Weights of a small mixture-of-experts language model, trained from scratch on English Wikipedia.
Size: 12 layers, width 224, vocabulary 16384, 25.2M parameters.
Experts: 12 experts in each of 12 layers, a softmax router.
Training: a variant of Muon for the experts, 265M tokens, 3549 steps.
Below are experts of layer 5 (counted from 0) of a mixture-of-experts language model. Rows are named router (the router's row for the expert), up (a neuron's input weights, with its number), down (a neuron's output weights, with its number) and show model dimensions 0-223. Each number is 128 + 24 x the weight over its row's rms, rounded and kept within 0 to 255. Numbers have three digits each.
Before each expert's rows: "gets" lists some tokens that make up at least twice as much of what it gets as of all text; "raises" lists some tokens whose logits its average output raises strongly, later layers aside. This comes from a sample of Wikipedia text that the model never trained on. Tokens count by the router's weight.

# expert 3
gets: " ", ".", "–", ";", "/", "T"
raises: " Founded", "Gls", "ports", " Coordinates"
router:178140118150137083160141107140131118117103140072128114144135101130115117098129122097106108131117120109128140063113129110129102132086141120101131116091075136148142112139073122176136150137104132135114140103100112164111141099109128166112134137129080128113107147132147130081148153074178145129156164112154110162151085128103168083137136144122135140135138133158108132150166119125128150158104153086152104150114156105110076124170150114106145168139140110114116094139117110099133114124181148159157140119173116132153103141168141144081139095119130120152130164162120175133102099139149128110147175114144110112116120156140166186117085093150106114125109140140132141118108113106110131153115
up12:118169125156147135098111169148155123092191154117102156147103105057085108134135108167110136151128118100123134154139130149110107131143131113136150141154130140102144136146151167118113111137106139107172145151162151157150107085138102155142120138137110101106162100148121125127091109109124101086077103128120129150109131127142117113131133145175160140138134147136078137115159142127130082110114152134110110122042161123114127108139165075152134082145086148112118125108105112152126130118096111160145126118114137134117104126130139187115121126132116120137173128106164125134137114093073103136151152140131113122109107129136123139188124146152111137132142151120108099122134132107169040104134
down12:135136143109097141115099121144150097125135101127102113146125127090117118158111109163124098087122164111114138141127124148102146128102118128100139128149094125090159082131145141096127093153110137135075124151156143070106142141114135130159083184143185124128126117106166115154114130140146097084156129071138145099135130172165135152145149112108146077117168104084116123163168131103128128150117124135113130132114120095126126197105136113140119155132109096174134132136123116125139127133081105121088129154111148128133095145172101128163117138077141089137103084079158133126152130111128121153132142128162173149169117107162117105132101144127174127161111136133133190153139125114142132152135
up13:173153137129143130159106099132111115135101137095160152169121118118098145105133184139118096166116119075104123140139143093119094173163113131113143118112178113124129124091128126151123124099147145128127151137139116163133135116111168130125088140129133099112117161145094082195115114147120151075128124154088140078107104069172148142170161141114121142103106133167098110108143145105108109109117152150159152117122123160146129116116114156095096088129133115103138158119111111105154083196129140103118140120126151119142154106124087130139143133168137107142139107131158132101121120185118124108093137125172155127164113109129137115108127172151094101139101086093161129140118136130097139147108
down13:131136095089133111134123172180129108100126065124106089119136144103119102167145124107089165155108160135129067125135119128119109142086121126163124143132125122110099093103131140122177127168142139140088092141096150132138130151127122155117106064149121139061172144112138167155156172118100108153175162121146123126133105138119124146106156129146119119140125125115141142102074126113113132117138136122141162148168096117144159090126121135121041108153074114105098147108135138127154126118148163136123133114109140115113132121138120132104145121142129122094153164119084085169164127094132100118152116114173122105157123095140123116121120147128098140119127110085110093141107112154142117120155
up14:099151142131141153129092121134158146116085148131150145155133119105114114154129145089128166121157180148132167155096117134150129096129176107113116143157082138082146168130142161139149133083139137120063111147157106108145116124176178101153143119115104100105140097143138113126114123135149143125121107091138147156100118098140107141131148109151161130120091133133132129126101103133065155126130144124129149108135093176167124142096135116126135154144116136108132132153104125136112094122131105116130079105146163123153134118162116125105051108110163156097132123147129108147124096157125140127110126075106104094098162160152128149116169078117169098161158166130103170129149143150153119155149
down14:141116114127138101159106134147121114103151161069136148156144150078114122109119145123124118127101088099083115123171166127131157119124115119075153108135184114117143075125092108111109128163086122126154133156114139149134139112139151108114161125127110152144143119122101173091118120162159146091106175145142119122152115140068167093122153120141122120102089132072148120162108125098119092203137090158147137131116156152122144136160133169135114137127137169152151121147122069150163137134150147105132095154151131162104149150130104147165126155117143091115115147109100117127159121149119114137181094125143104155139080162117142125108125107105156139131115115126124161166139117117157120140130
up15:131114114135174110120106113135107140118127096117136095106156154134130123132175133126144168132059113123147074118102181105112120152152154151161161138124169099141135087082141129103167147136087186134145118175088160150127097136130111124113099145132092140175094150119119093116091099123120147150162100146093173132093163144091122157097149141115143101098098101102129134080108066125105119163132147150108103138086151169112144097132089135129107120150127139127143154133126100095112125128186123122138120121130124138152114134107117127160129131128123099147133151084134122132140107114134131135125129126188144169135121145107132109136136123106072151146102152139100104099113101129120158118144
down15:106145111105076130131145110146091135130139119131122139128122098120151138096146134135173085132137133179107145132128132114126084098155093075131105106125127176108128112130167131118152117114160097132130084084144176128116185125120154126100100125106144107135148096129140164122144100102134151160104160145123101133129097115088155158147118148129130112170137133128134125147100120150148128132134157129099131137161135116153170123117125135162142149150079152154160108123122126147115118161101092133127107095141094131150134139102116145111174116170181101088152128158110140082170108119077122094148161140157135164100124106139168145169091149084132089151089141174166102131130097128157120126138

# expert 11
gets: "-", "|", "\n\n", "\n", " is", ")"
raises: " the", " their", " a"
router:130149114131118124096116110115097140159112151148096119137083073148148110137112158140146125131144121119099129164134130104114113155110134131121124136155125128126124111091132099096101185143114170106095156134152129101086110154142116151130126151126102135099137175122106135119171155198097047130165132109092169130129096148134100142126112121143099124133154154131117139125138181158115112123118087113117124132150104141177133157142125135080157162146123137101145166159170149087113132152125095141135157125143108108101143136104108112131139123147115104157113113098172112156128190119107113126119110067140120164151170090147097119154137109127155113116117143099134128151061128123106102110142
up21:140154134120092148109133138109144140140116180162107099127209118147111114159128104100090127131128130138151115138110153134185079132127149101118114120136149139084106103154139092100128145129143147161089151165152073135108188153114138132126129152119108117131117169118112111093126111150114110137133139146106087079118123145121114128160133133122109157133122103147129098128121136103123126117124122116111113055130123130129131081151115134113111174100164123127154149143135128135146125142165140112116142186135120158130111143145182121123113105133110114129140161106145133064146133141125155107109147131122107114104141122104124118107145067119130091083169086123072125085072117113167096155151
down21:173112108095139133118118124106109144088091083138141170117119170050148101121149103113104130122125094120127179111110161122139118140167140125152032111090129121120111137140107109181107121152151151107135127093115124084139162146164129124090128121096102130114140106091128131144121101135149122108132115155126111078145072132135133174099143128157133099161158151097154115117136130144106131137167104106158130120127131132131112167106123137130134116155098113147135139102137138155141080109105168129094123121097186144163131160165129138134121147118108142132139060114121142181119151128137093150133143159126138130114144099115154143121141147128094145118121144100126097144133135107121177109157
up22:108077153113156149089076170171144110149123104132122187100090136122158119137159134143107127138113140133102087141117191154132122125138104114126126106108144114134120119123100136122133098141139104103146140188127089136108112152082127112138113161127123141130127094132111157155121134139159152154174197132087128143116142154088076105145123127109135119104181160125150142152141151106153107078108151143149147129141176116144120099144138125096111150168148127132105100123121135116135154154124153086124155117161119137147146083139147102107112143108084149103108124125119175103108093135115135150135136093111124113145122156128114106186127185150141118086139083160142135137102136098098116125125
down22:147132135131133112147103152089132105092137145133153143108104125154182154132126135137168179082134114151148072085152157160135070134117150117126104123097164145134116144136115152148096129120108167087161174122108144147115137137138102119132078144111109145112140133144112131157132128114137131148080094114149122090111142162108140170110122073099124099098121118128121117156155141150112113128122112101167129100112126129083103118108116118120119124123140074133117116115107135133147145136131134141136133072124135179093099114161146097135136126174066098122090166133146154063123117076109134118137131191139083144161159085145139122158114128144130128133148102161120130123103104121129131138162
up23:114102092170111148150142120127107118144150178097131081101112107104135091134110131109111149111121168150102079108098164108114100137129125131122114147167091110154162118190158118140126137118163177092099128107122174163166108129095118115144156137112116101125124123144112155162131129140144126173142118152143138150097111129176155124141160134129088081073162076103140113126108121167130139161165114142150101149120187138140138125144099172152092111137150112166145134126132133146130124154133123139117106152153122061099126119152122133102119137144135125172160127144088187113163113091128102135130162109089125114091108122135093134114143112097087139143133108131121115117134142135119140110146
down23:115158183136121123151121114119165114151121139163171111136107123172125111138149092088103128136143139099109137126147128141172141127139136136138123114122091156084126142139163121110125074120132130115094128137140138121147114172077142144097128124107131146164119077099153149110128160135120145110135174154115160153111175087088147112133093110128163098145117144149137119111087124128140155166129109119068136183115150108152099125189183124124075113159114098136128116124156143128121166125108116167127126082140112122146129113150100072134132112095125129118142144150135099079164123134116136119118110165137133122134119185114128119171143084122133136089091127167133130140147151155139091089119
up24:133156149118115152162106100120076111119093145137138121105154163123147121143116149154168121136082159126120090132061207130184138140116100090135145102101128120136116128096126155103126097106122124126085133148124143195074134095128123089137133125159141128130110141150130095144137110151165137106164109094136138110133128108163135159165087137115104139094140167163108126108137154127154146110125136104143164131126134164133111127128116138128179092131091166150141144141122168113124168137114103134103085068108123152163129147132144136124103098150124106107139114138132119159097112087110109137118124135131124102105132118123142110144094095102108160104119180150136144128131146082121189135106
down24:142127162127105144130097138132111089183155138165103135141082137132162107136087127122107118092142085146105139194107123154129100080139091117120114136114112119172083103125147136109158115088141115112088155099101110147113163173097096100120103123125091144098135117137088138131097169121175137126132095139139117139144147123131137100079152130147143123122139136114137108161131148121134130114150110126119145127106137121129109151138136132183176111176112130097146128158152117086117123133104105125100116202118168120120122085137155137112124132153118165103154164098142101173126111153166132124142136117117134135128123165149119104135132130085116099162129145152152117140185088086098164116138

# expert 2
gets: "20", "19", " United", " States", " University", " City"
raises: ",", " and", ".", " (", ";"
router:148103101153142130138130127124095114119157093142117169131158120149145191122137111133181094106142119109103120164139108105136125096137131156118124131139158154157103155131159141149126107106133143110150117167129112151134138138141105130106115108128150139144129170126115107101108150119122169134090124127094126111098135077151161122175119112150147123143126166128156091157095102125119149145134120143155080146143158122084139134077071145138134099126113097134122120105170133156101094132093135110163116158140121106174084107112145174179096172140135095130087116115095094125168171116136147139088102119131123137100170170140118139122121117151055124095121140091160141118132109158121096137121
up12:170088136118157155068112151134122126107143107097171130101140136138122111165082105133122131103114107111139143143069156123118127087138150164127104095115136099105132128120137148060177158134152157181095111191127115168116125140099139082168174127117109139103105162114124112133144063174125120150131112151148144111086130147119116181136135137090120126118113119156157128123132142130144142126111162150156126131114111082094136119141109171105116114137119134124139112146149148138112158135109133084130124100125142114111134151122143082157102119107121172154134108161178154126134130130106149201133101109112129120179115141124158143087131113098138127123092104143121118120143135124134128104159
down12:167132142178121117127146139141117144115104109131139118135126185120139081125113089102177086124109120162089127144125134124125139142153151124118105119087136153104104110111108138122105139100142129095120157116123135116108111122131147099116130147071069133176136116127113146124133130135119139156124132172085134153140140123134167086130121108152135127144146161112116123160147132097114126134130131109156092106138111110121150111108122128112093094116153154145181138166130140161114147153165104152145136108117161141174103076131120117071113111112144106100153144110186179164120138149170101098149138158158145143120140124110116086112138180135154203125135124117125171124155135135166092068144
up13:097119124100132107157145151074096139087113121133187137122120127128128163094077145152112109106097111140111122142107117155135114116100111137152123117103147138120152122153133158146112154078115121145131133109165123150118112144123105141154165126128128087108132159158120115135117105140111202144162098133042089121163139160164115147131166108154146119129139097163119140158100132130166132111137110101168121103109099109128112118100136133133121072135159099094173151106130147133086104111135126162113112146157159112146100107101136094123145130136121130131103115120177147120101116148112124187115153106130098131090126127147129099143169113109105121117126127215171143115132135116143146152110
down13:146129154129138099105105123127156141099093161141162155133117127121084118140135131104134145089168117121139124158118099116142162129134101097148144113087146117120111082127138126168100133190152134105133158123114099123186101155173144137115101106106064080136165162115099101141127117113116112163137182134125115141137130124132163131087116107112096117151085170146155131122150158158087113113154135160141089154154148098126123094118128128111082095106119092118136139158156182109102176148163146170142122143125143128133140127110138140112128166118142119117120130140113204118103151148149144145103093120128138098129152160126156133128119140187105161120160101112128126143143146091143106148139
up14:128114148140140139149113163144161137091127107106170150123101116145125148135119108101083146143137149136078157107128098172146141092175092100140152136134168090112147123107162126125149111139126115114130096135138107133146130104128107150161124112145055089158087131110112105165111095147134132109124129140066151078163113161134138108122153130108138148174149153160168125152130145134119135124112100133133129141125140150114147135133133117141056130145140124150117141117135077143159115084131084136161084129185140115137121139156081131152138151110135139129161107121113109144115124105166157144061124137114122160109097124143142093094155179142143104146117166100085100158111114124126123154111
down14:135144143143143126162127107096170124124128125066183150143138105137106129102169145102174135160109177119163125134142165126148094130173149115092114113171131115162134120143080123146105145063079103147120116143105118099108145152128125151148128161154153136129131149083139099139138125156121154117150125145124115130082142118105125131135141147134128142107124138104130106145123106165128120123096113119123144179129097133092088084109148116093166097094176120084128183088095104130148121123101139101117116136139116164100129123122197111152143104152094140127113122122174076143166133080120108126106107138154135139146097099097091114135104143139146146127130120120116142132071133117134102127132
up15:153117135091123119145151150143117132119114098101114141138082115135122127118114134128136096120155088150132098114074111169101121102143135140114110094181150115112146181134131130127089143151153155111158133145127131101085113129129144108166127099158122119126124095146137159177124120157142129118107186115101109129112073143166074182159161140125144094143143175141109130100136137066120112101114147155124126127101129078115126129150132139140155104130113154115125144152108112186141142130120092154117162123125104117134127076158166143082123161104105126119128118097107124160146136070145103153110154166137129067165117170104090114129139131140112129163128124141127092113127158133146116170115
down15:158103101128112116143090127162132110124129133139117154083149176129110156149121115167107118108112123106097118135120109124141106079130096132107207117113165144139134141192151111125138117116095154091128126110130120120154103113108118140094091114126100125126126109131134173125138149113183131108122144132136095111138143101126113135100089121161138118111158129162135102088115102097127143096113139099118134142128121079126119105098094137088157142096145126158143120097114151115166156166151090125129105103086100129144097140119110170207136183137162103160124170111137148160148147136109131105120129149130156132159119091165198119153117148127122142118123144125150131151110119167129074140136